Experts of a small language model.
Size: 16 layers, width 128, vocabulary 14526, 49.8M parameters.
Training: a variant of Muon for the experts, 241M tokens, 10116 steps.
Below are experts of layer 2 (counted from 0) of a mixture-of-experts language model. Rows are named router (the router's row for the expert), gate (a neuron's input weights, with its number), up (a neuron's input weights, with its number) and show model dimensions 0-127. Each number is 128 + 24 x the weight over its row's rms, rounded and kept within 0 to 255. Numbers have three digits each.
Before each expert's rows: a language model's description of what the expert responds to. This comes from a sample of Wikipedia text that the model never trained on.

# expert 4
It responds to: Lowercase/capital word-initial pieces
router:116073116130097158093147138152116086125145137126168133156117137160151122135128073144175177155102119143135112128157124106104110124150123171142104112084109152131152157175131124100148127175128134098104131131163135151143154144107141085164134157143136145098122144094102120121132159145137147084162109147172110100131114132129121112146154099158160152117118182090123118146137146118150104106158
gate0:117132116151089089169107130140109199117150134136105156122118132159141092094091123130122124091115131120116066133124103121154140077142103144113117115125154154152111144099102122136107156116124110137110120136171134090141159155126113122114157089148137151110150144076088072164143136141152117164153148138153127114149114131110150111094127121112144113062124156126089135154106129136150116103094
up0:116137109145089091162104125149106154145152140133108186113112136174122114085085119120135114082134124150117096124143115097150137087137104140092118125105133184128137165106113125093139147116116123103084102147159121082125164134117125143119144101141150127112134141072100080147121128148150119125147132150173110106143097163126139110104134109117149136072118107102090148155073123134158112139125
gate1:126166144143151133113120193135122129143160111085172111157118132163127132149126144106111119153119115133139125117178126144139123103146111115096184102128152148137128108122140143116160139130071158125115108176107154128139120162097157100143110142175092127145149111126120106150155131127143125126156105112128087064136094166104121177135140120133134096143157106081167154144165140105133089118124
up1:115121111101127108137140119153117146141089146186091152126129128086134118135153113147139129102091133118124144131087133074125154138118131149198106153118079111139097150149134095134123153107186130149163139073128107153117127137151104121149153137106148114105114122103108173111101134128092093151094169142122164167095141086148137094133124119129134145121119166140074110135126119167150131131123
gate2:145126135120110169092131105106114148116104139134134137121140141145140125145138144129124111131129123161127128115086102092119086153121115136122102090115098179076135125122119129092105071110099154149086121125193166132156143130166116126106137145176156159099092130146078129116162155141128178095125109107118170105159161139128059135136128095118143171104128125145155112110130115138126124137136
up2:161107112123135159089146093112122136132105126142145141102144120106138120138128138113122101127142130156128114140085098144132090142127114136111120094097115198086146145108098119088089084134104161156098123132179163129139146121164112127090132125158142143096087142167090118108145156131109185118153100130115179124131182136111072124124109096120150170117140125156150111132141107151119117122120
gate3:125138116140138152159100127176128122124209115114163125135133135174146134123116091124132167138104098096122110145076123114121071078136093115109127101130112143138127132137113140145115124172110133130103137131147137151124166109139118062194109118162107118072106132099133151146144117136130129099151128130115146109120088121160132164149136091120095127114124125118133088117108158122097081130116
up3:115121170143089088142109087083122169172097107094102081153137161086106109125164130136159155150123148112152114116129111130155131152138145143161130152138111147132124107147127129119143120134114133144091127121143199156089190109131174124103136119129126131124139165139129123133160142095140107115101117125099087159152134111125117134161133091141107104121175154119115117142126129138123156198115
gate4:122128114137129110157108118138118161127111126112114126136099142105114173144131108100183144159130093106146140119115105099128111164111164174140102102107136120167158132128152138135087111122196118151155094099140119140176126137113105163160098180101057124142121094119145125127107124162127156096202111104119133107138132125116134123147119112136134137121149124144112105191113117133119108107107
up4:085118118121117111153104096103128152139105111155110100144100137104098123145133142126167134148125084111144112138136081107129113179106178155132102107095113140143130141111162134142074110109172155154156100108131097111154107114123126159156089176115062121155141099115127116125141145148140139120191107119109152118120142127111137124152128100137137126142126147164121094184100115157107124125084
gate5:154133115127139129125089124147138087157071169136159115133086142172153119097133112131130128114133161139142139114095115123142138131169080125167137133079136142117099132101160118136171115169097119159167160145143140131149149158090128133099137138101123140076137152119138131155172118184086113145109133128142120124140118110097140098143134089151135152129075149155118117184097140144118119146138
up5:106122149138121135145169130075123163116165095115088144110153121090103132138132127117134136136127098110124114155152126125119123125097178130087100115183122104151167115152096132101080146098162136095093100092122113126109100105157116124157125115161142114177113105137110115097068144091153151116153118131103133124113135137156102149134120154122120126105169125104126127052162120101135128112113
gate6:148109137147102138138136093157128095126134096111133098116135126152147100078138132128139150131141106168136134121122130126145136127180111144175125134152111111179164126160126120149110144112140134141128096146130123192104143140122160116126114129135111053145115095095095107092118110117142164131103107146140086085151091131111102147061122139117137120066161116117147113156104124154127172109119
up6:138158136101161099132154136175127135156106139119142134153134129136127114115142106139129107132134074109146093134109138136111131154113132127122112118143107115098118138116128151088122120102167156141127118132127113125108130089150106131128112134108141149097102098137147128088098113121114106129102133172129148181057141138156103112104105104151073111117042137144179165069096113144139166128158
gate7:137174150125180135112152139100160108139107144135158155134082126104132095125126100141135137093129128156091137149163124075133121125103140110142149116071152135159121136104142086092129130152155146142129137146139112109149159166108141111140125144156142149105175109133111122119123120114138125166157115105151157154116161085087132038100144124152097094115116152113150110127099158157123135146129
up7:130175146121168136121150128143135108137094161107150166151093162104138129135124122136131143112121119154100120153167124067120124112146136102139140112105158149170159140123124090126119148142141121155123143146153119085141104175066126098136104146154138148107183116115134129141111141119152121168166142093154117137134163082096147046152130117130108077125125136109113130129092142148142124156128
gate8:166176141135108105128149122138105116120098122115093121102124118151073136142155076108098121114142153104144159119154134138132122120150135104117100150118104165173138065174117153114128109134212131151129127135119104183107167146133108127147113139106154090125129118099164160138088119106119152108093145135124109138134090128151152142143143136170127129102158151137121098119104087160123118151122
up8:107106101111127135145114111129141154122158145128172123141148142107176092122118186143151139141115072129112116139124130134105139116103132153125150118167152095096105169096145098126129146123062124102123131122122176087148088111116144105134138116163116166151111146164084101115162144140161086133146115116132161123116147126094098118100115137109152125140091124120134167134163185095139150092125
gate9:175132149109109106140210134180094156147096071115125098112137154133121128143131137096152104102136102069120133152124131174133147112148125139108118107138137146124127170142170118104092175127136137123149089154126122148104145133143132131125132134138116132142092097128126121100104110111107187126123135159151074165145116102115156119118104132140132135102157126092144151109094111141128132115183
up9:097152104138140160089104090128133122099125143142130138110134102110132162158162161142101150117126133162104094087141160148134130142106132123123141072120129124120171103124073171121161131144169094144107119073149153117121136097114130137114126115136144095146181142146104126113099150116124133124121102129115132099089139143160135151145148184079086101109117107144102074148142115129092147146102
gate10:086117117126132101152133132143166096155139112130166157143144153146118119132164099122139162146135117080142114092133146098100073143169074135106140129151098130139111115194136144160157089157146155098138134105126111137139129153112119141149127129150107155117159100083112120146164134121105110108165135101138121154172151086108127134126151130123148174087156157139165109095112130082134115121138
up10:161131132110146162110132140109084136106114166135101112141089123138155118114091134136120118118123122170113122168131104159164173085121158137127100126108151163149131153105134134094131160097145085137124112135131129139123151136156126089110138136084178093133080143175096135066100122142150138146102107146104147142120098170152105118146110122154129093149089125115075128153130127146118145158087
gate11:148136140180096136133162114148132103145117142095156096127148105127128145103181078124194112084162097127141109104122088090122119120169113117091107148106123120134167131149116135136108160128092093104146140156145173179132112109108107129139125103161110109134137114118127161101118169103113114148153142119123108089120118139124124130112129139134121173162104118121124144087137143193155137162139
up11:142147110105161124157123110143186127117099125158103166123164158135095097093124131108146147144135128116167125182098114132140128127132144148178105157117147084146077140141134100162117116128133127132140100086152154144127149141183133115124122125049115140131117130143074122159121120148138160142168128156110169160155157128121127139126120114144107121120111173132138137092104104115118149081109
gate12:104108129158134151131112123146113140165178106127148130134077111161147157166088106126137142119136161109139137106122159148100149171121149149117154108093140128116117108181106135163128120102123106098096125132120118158147074126115178131107113090160094085108069140126163156131157095109166133128131098154161126125128129152161150153096152152113112135152150131139113183139153144122101113109123
up12:114133147163132180112118121135125153176191103129142136138083106167127165152096112123143155132134157126130131096144157147118144177123133135122146097089136126121112115162125144140149128119117110077097115130102130142126102150111180131100090068159089078101096120134153126127167106115157106131123109164161117102121131145154141163092139139122119132153176139131118155158137137119095118112156
gate13:091143089152124120141143123148134095142133128168091128142119127161153161125117124099129138156115162089126108127115131154164055137149093135165109110168091130130126140158166112131154156119106111122165138129090124133156129127142153097142163097101129161131100138099110102105114140128148131110147097129141119156083137121118067095146098148131113148057107129112131118135123176117119161102162
up13:159127146117153150150108135123133156132117132094173124137155145104101099131121119167128126114143080152137153143139112092096190106119155112081146125091150112137136110111116129144109089134156144123090125126185121135108128146100116147116105154177115102100158119156145163142150122157108137147120153138115152092186118140137206136112146113123134124195153129149119120130141108138145092130098
gate14:142119156104112162075143125093151136105174094139154121137162107185082121139125153149114113143155088131113106114147175107107140122139155120140146154091135149148160129133093153122089108148112127130086132155123179154126114148128118121145156124122111093150113165144121170123115119155119114121170094110108115132152131185128133122142125103119160134170149144128139130118134130138089053144100
up14:111129094119138116158122135156112129136097132123102138143093145100164114091118112117105155113131164109118146155124087159144134141087130144108113111136129119095093128123168095144166138128155120125136115074145090103145125101154125117092082134113151162135138075121140092146156114111139146158096156168169173123107126080133132115106145128151090135133099110152129107120132119096140209125167
gate15:129143143165111136147172139138117148091156134153168109159156168145093085118148143142135080083163133118139159114091126119148187142149118111140152157132147157127136145133146137099112126134157089171113139123135141150130116122149097102139129105140161201154102099101104155122141146177119110130148150139138152080144138124095160135139107136121144116175163185134116155116125125139140117118133
up15:152124090139127125148168141136099162114152128115175104154141148143089078121149125141150129104183142109147136114125137124156200112130122091127140165130158151116138168113142141097115159125131117166111156133123131151134108085129075134174149115172153180123108121113117134111130156163141135134153136150139132101126148128138157127129110129133139138207159157144155141086094115126116126108122
gate16:121167112114119090117157082118129160105117100152104147136090169158077132136118143095104127170129145122117145071144153142119147117165106146123106107107126170138147111150115130131125075150161120133111142114112112121122132125125108160116082135135120132120144109115132140135137145149066126136101099151147129137169149127086114084147092163165127114123078168082084111133114087145149118113117
up16:105120116105108091151142094116128145140114096107095121171100148150088119113114135125100132168165175138126152062129153101133152135130123148169110147097141153120157122152127113118147116146135155130121150129078082106131116129113108161130103135108144109164163082086161178136109136154089135148133118130119090120134109123138134128126095114186130131137115137066096103125077097120128123123124
gate17:117098132155137111145150120168102136131120133135168122146118168128160133113129115119122134154117121130113154175103099120139170161131130099145137135120131143068102127119087137123130135079133106129135139136178140129093137123159113115150083109120097175114175129060156111104156128188086156164122131154165127125095094119144181131111167107126123175126134135124133145095130128141098137122104
up17:075091178150119111149146107171110129085123133133169123122153171102141148141113104103108139155118127144106146132109111130131167146127120109154119148128102152093111131149093112109169105100178158127127181103160124126087132110121164121127098150157084151141148116066154123134137103154101146142127174125141108150129152115137154127134158124087127131134104119140141128095154115111086142135076
gate18:118147111140142163161114123128160150142148107110180132144100138108154153138184105120134152141122125107134121134179147128129150127145128130145111141145135205094145081132150094126129097058132119126130135118125146098152190107158126141112128131172137141151080103127082140149135141139114118112123094159184081111157105134131158120157120105122146134128125140113101161111141131119141094115091
up18:155111155147104147120159129122136145124145176109123166101121068075153197075159101112147184121127123101151125121143133147143104103138151097146112158091089133131104100156121144131118136142110104081118139134096145124110107119102153135158121155119120110146180109118169098080146103087110098120101090115112131117135102120133123147097139102132170144111138142115115126146115153131133134136103
gate19:138082120145119137129151131112159077174157143148141114177154145109131106150146094133118172165090127098149144120143086114139159123109124158155119138154111112119129145152136126094179099136135101102149164148094123121161153117115135111129131113119140122133109123131130128125078151139099145110168164143141131076109162095124126139155090151122163141070071156132137101103157112103159121118140
up19:128188142100153116145099131163104174091091111101107154084111114155139142124119163119135109094145136146112103117120185137129088118164120093102133129105150150134132122122113120148087158123115140141111097107179132131090122145128136150121129148137119144119153108110114101136170110121147128145076084098127123185150083159134136118114174111129092117161170098125141152159105156135108128129128
gate20:132114085100109119089137122133158152111116127180156154121136118167137159140124117132151112121112149137143129155155132200053145182088159111145119134141119146135145126130150165100132138144115176130101081168153156118132151148177129107132120150143146099142086163124135130099124121131124138127084120125106117118107138128146075133154103130156100121121163128133116133190138153114102142128120
up20:134158190128123136136133136099112095163149137068111090129120104097138112120132153134087168150128098101141129127122134073184096084130109160106145118148130149127134122123125103165156111087162090114149166074116100108087131096105113139139142130122107159111143089126161139181130147107120127107148146097160163129147110117121151127112153153120153116138099124141154120104143122128156112126157
gate21:154109155132116118143175148134093095118124114122136100086163136140136164139114174129138079149132118118155114105155098167082112076154093109118122112112133131120162100123139096102104169129115116106100144061136119080134098114122128131109101092145139157105127100162176152140129123147115120121088123163092107129139132108157106155104090128141116127112146136117082112097103109150127131092145
up21:116164107115108154098104111121140141088110118155134151135115115148140124126137105138136189096103128152113133143116141099169128185123170111132144142136137091152098170152122143149154133139150120173152128182146148158118165123166152114133163186132106103152130116100059093101152117137131153145137155105144144143134134130078139082151162125105135152138122133135165120133164133112111154140120
gate22:124093112152106183079111188151141120108112148146109105133098134089147165140100104108135106124130131132152121139128102128147119135127161148120132135078121151141162125121135144162147139160153131124117106125168126120135155164155088116165117154127164097116090127098161121111159175156125126106129118165132110159123102155115126119044140144130128180140187151125147125129121146128153139121152
up22:104084125150120206084116140140143120105089131149117113135081164113142153134089087107111099143121129138141110127125106107160132131147152142122155131112102144132136147118169132143124140140123118129138141140181120148152152169147103113142119187111186093115098124089165128116174148147138129127117113157117109152152106139071114129067139128130115173145157159137133135140135140129161131132147
gate23:102125080146098117126137136118167107123139130141141119123116165153107129130159123156133167168131138112147134094118138087107086152186099150145166083150112102126101138155146103110131107124114116115135169146095127150133079163114129159149140086136097138114182109091116121144126125085129139108145131123136120137105152090087117114127134146090142161072165165131138135142107127097125112099174
up23:106114090140112117134140137134174099131147112143144120108125148139099127118152133161132174157125126128143153110112129095128072142182108168144147080131119090125096149170137123120152113131127114099124170130112140151118098165132141142146116107134086138117168083107116115163126125082128122101147097136144108130108146094105122106123142150097136178059159151132144131131120118079132120100188
gate24:118116105125108118125126142162135146128176107129123131126166083141123129127104127114158156146178114126118153091131156112112116145137112129090133156119163097116153134165060154140087110131158083079122123142139160107099116129138129139138126116129135116162123114125157090157134097143137133110139111140093100091130098143109148113085150096131140128172169084139096190146098136081135151110099
up24:137138144144148131149097116155129167140116113102135132145147153110100115152091164124135111138143126126116208115102068165160153134130150109130115132112167167164172159132104128181137143136099096149125144128119167094132164166141163079122125132118137111150124132153160135161138108178117157125127123125126178155130130161090132112105128147128099142154158126096158159154147143130095141132132
gate25:130129145129132133151152124154085135125105134122111102122086141124168145081080098138158174122131063083100150150137130169131111122135156158118115131156182106139140122148151102189090137134132141132112148150113105124108122138093154146135140110115142149119083151117097133100101106094127142116087156155122142130153098121132131100128131091144142143126181141116122102077136144083157111105152
up25:143138075163092118140111110092121095133143103121140128132162117153119131136161158127118122130133166157148099085154162129106140133129131101081100124141075125097138130119110127077128153141153100113120114102139146124108134128170127118109151152137095114143178121168138150137154147146133117141172107097131108089102148119164144099135099176106142111130063130118125156177151137154123118169088
gate26:148081142142121119126117140141108124156139117148121093129114097166091153128152122114129150152103124138132084121120144104166085143163118153156147106121107110115105111137140140065191113125098136106090110157124113207121094149107124130162176115108126142127084138133152120096146141119156106100117095147121150125069104128112144110120111122154132098162139144166111142116110120130162083113119
up26:147089147154115123129109136131125128161141118146109097133132114170076137125152131118143144166100129146130092132123143093149092148152123148153147107123107111117105106133143137046192125136097134095101096161129130205118094147111122140148174119103113134127090135134155119104147141117158114092111109150119152123063106132110128110127108121157131092157130135151117146116101123137168096103128
gate27:074109082127148159138155165170129116088138151146146110144105092119138139123085116159132166104116113132159132118117128081168135099105133140181092132154136127127175151145137097155157108093155133155083176146156120141146119100114132156116129117132168146092115114142115121117142111136148145125068124111154137154164123134142147148127134111119127099122171141168139105081142118134103090106130
up27:146123165122111110111089093093136139170128117123132151111135164127117112131182131096100101155145160137134114143128123159101121136157102137071155125109109152146069113100136128096097155155106108094164083103121122108092148176134119112128120146121106124174160138102150128122140145125104129150166128130105136103092137132131113101146149153133147176139082107100122143196118134130145146169134
gate28:137087064131119128143116161156125101099152152107122084140135112129114142138127147155102174155141104101153143157085168135100135121098150112146086121141135152115176136144148128136154125125137137174102135135170157108153142125129134171117145160142140132090097072167104098134175139119151101123056138123120150132128091116128110136090122105126129098084130159112156119127131134130112140138107
up28:117153193117097134100132091080153130131122118149114153096129138156130119085126115128165101099107115123117129099161129117139111182104096125103168134106140096159083115120141153102108148171116130115148095100079089152095113132175133069135127093133125116157133144124163118128095104119108161141159131169089098114127145126117122105144138163137128161148126128120082134128135120121148141105151
gate29:163139150176103173125120143127157124150124162144102184158145127141126152124097133142144115140144151156169127097132146135154105115152114081119090101100084102133123112176168086146142154129147095112113121127093126147093118148135111135105138116140131134096145134141123114102142154146100127111100132116095150115152082146102096101101123138108134112117123140078083176158169144144182105137129
up29:119124111105151075124127107148098130095127100113162090096126139129127128117157130109114136129122097125100127163106115103103152130112159184141154143148164150150127138083075178119122092108100153148156138132153135101148138111124141125155115140104106127162127127124110161150116111116145124149163111127174118152112156102150153174166106117140122126131132108176179058102112106116090153106135
gate30:145151125112117162095165138169132122110116137120103161094105097144121074131080098192136135146103103124124144105150169137102140130135113131105121118095114125128119121100127174117147123134160176143110112108115120192122067102133140131116139187141157112128113104131127125119166153118143148140121118174128121137155126175158127108153124181153108107118142073138109162136122138141101122140135
up30:120118122148120141133129087116097118107117114192168120123117108108119163101142184049119129139150100158115126140108114151110082184114137132126139112156116132118162115107118104154086146135111086111126133111111125098109155146139139101109106091106123125113121132154147121130100140122104095144150109118116114140122142112088167105114114100113059127133128134134175104123140084105172128096099
gate31:120134140130115122142136155160124105106138156106096125159150120111120161123142156132137187165124134074130124106134141141103151137151081113103144164039143127134131123170152123120112148164132107120127085167157148166100150133131135163066108158144125102094155119092152157162117160122103110131127091125127135138165118131146122100137102111124122131100117147111139146114153192116123141106114
up31:104142150144116155133130130099141147125123111126154110114107120129132134156122068070105127111117116185114067134142131101129129129112152111148094079133137102136104134113068154102104163104168142149134174115105099092146125100115150093160143130109141152163131067164099137104116095145085144092125159119125150111092135161126118119112141152110094090116123114131111123133112095137117105115130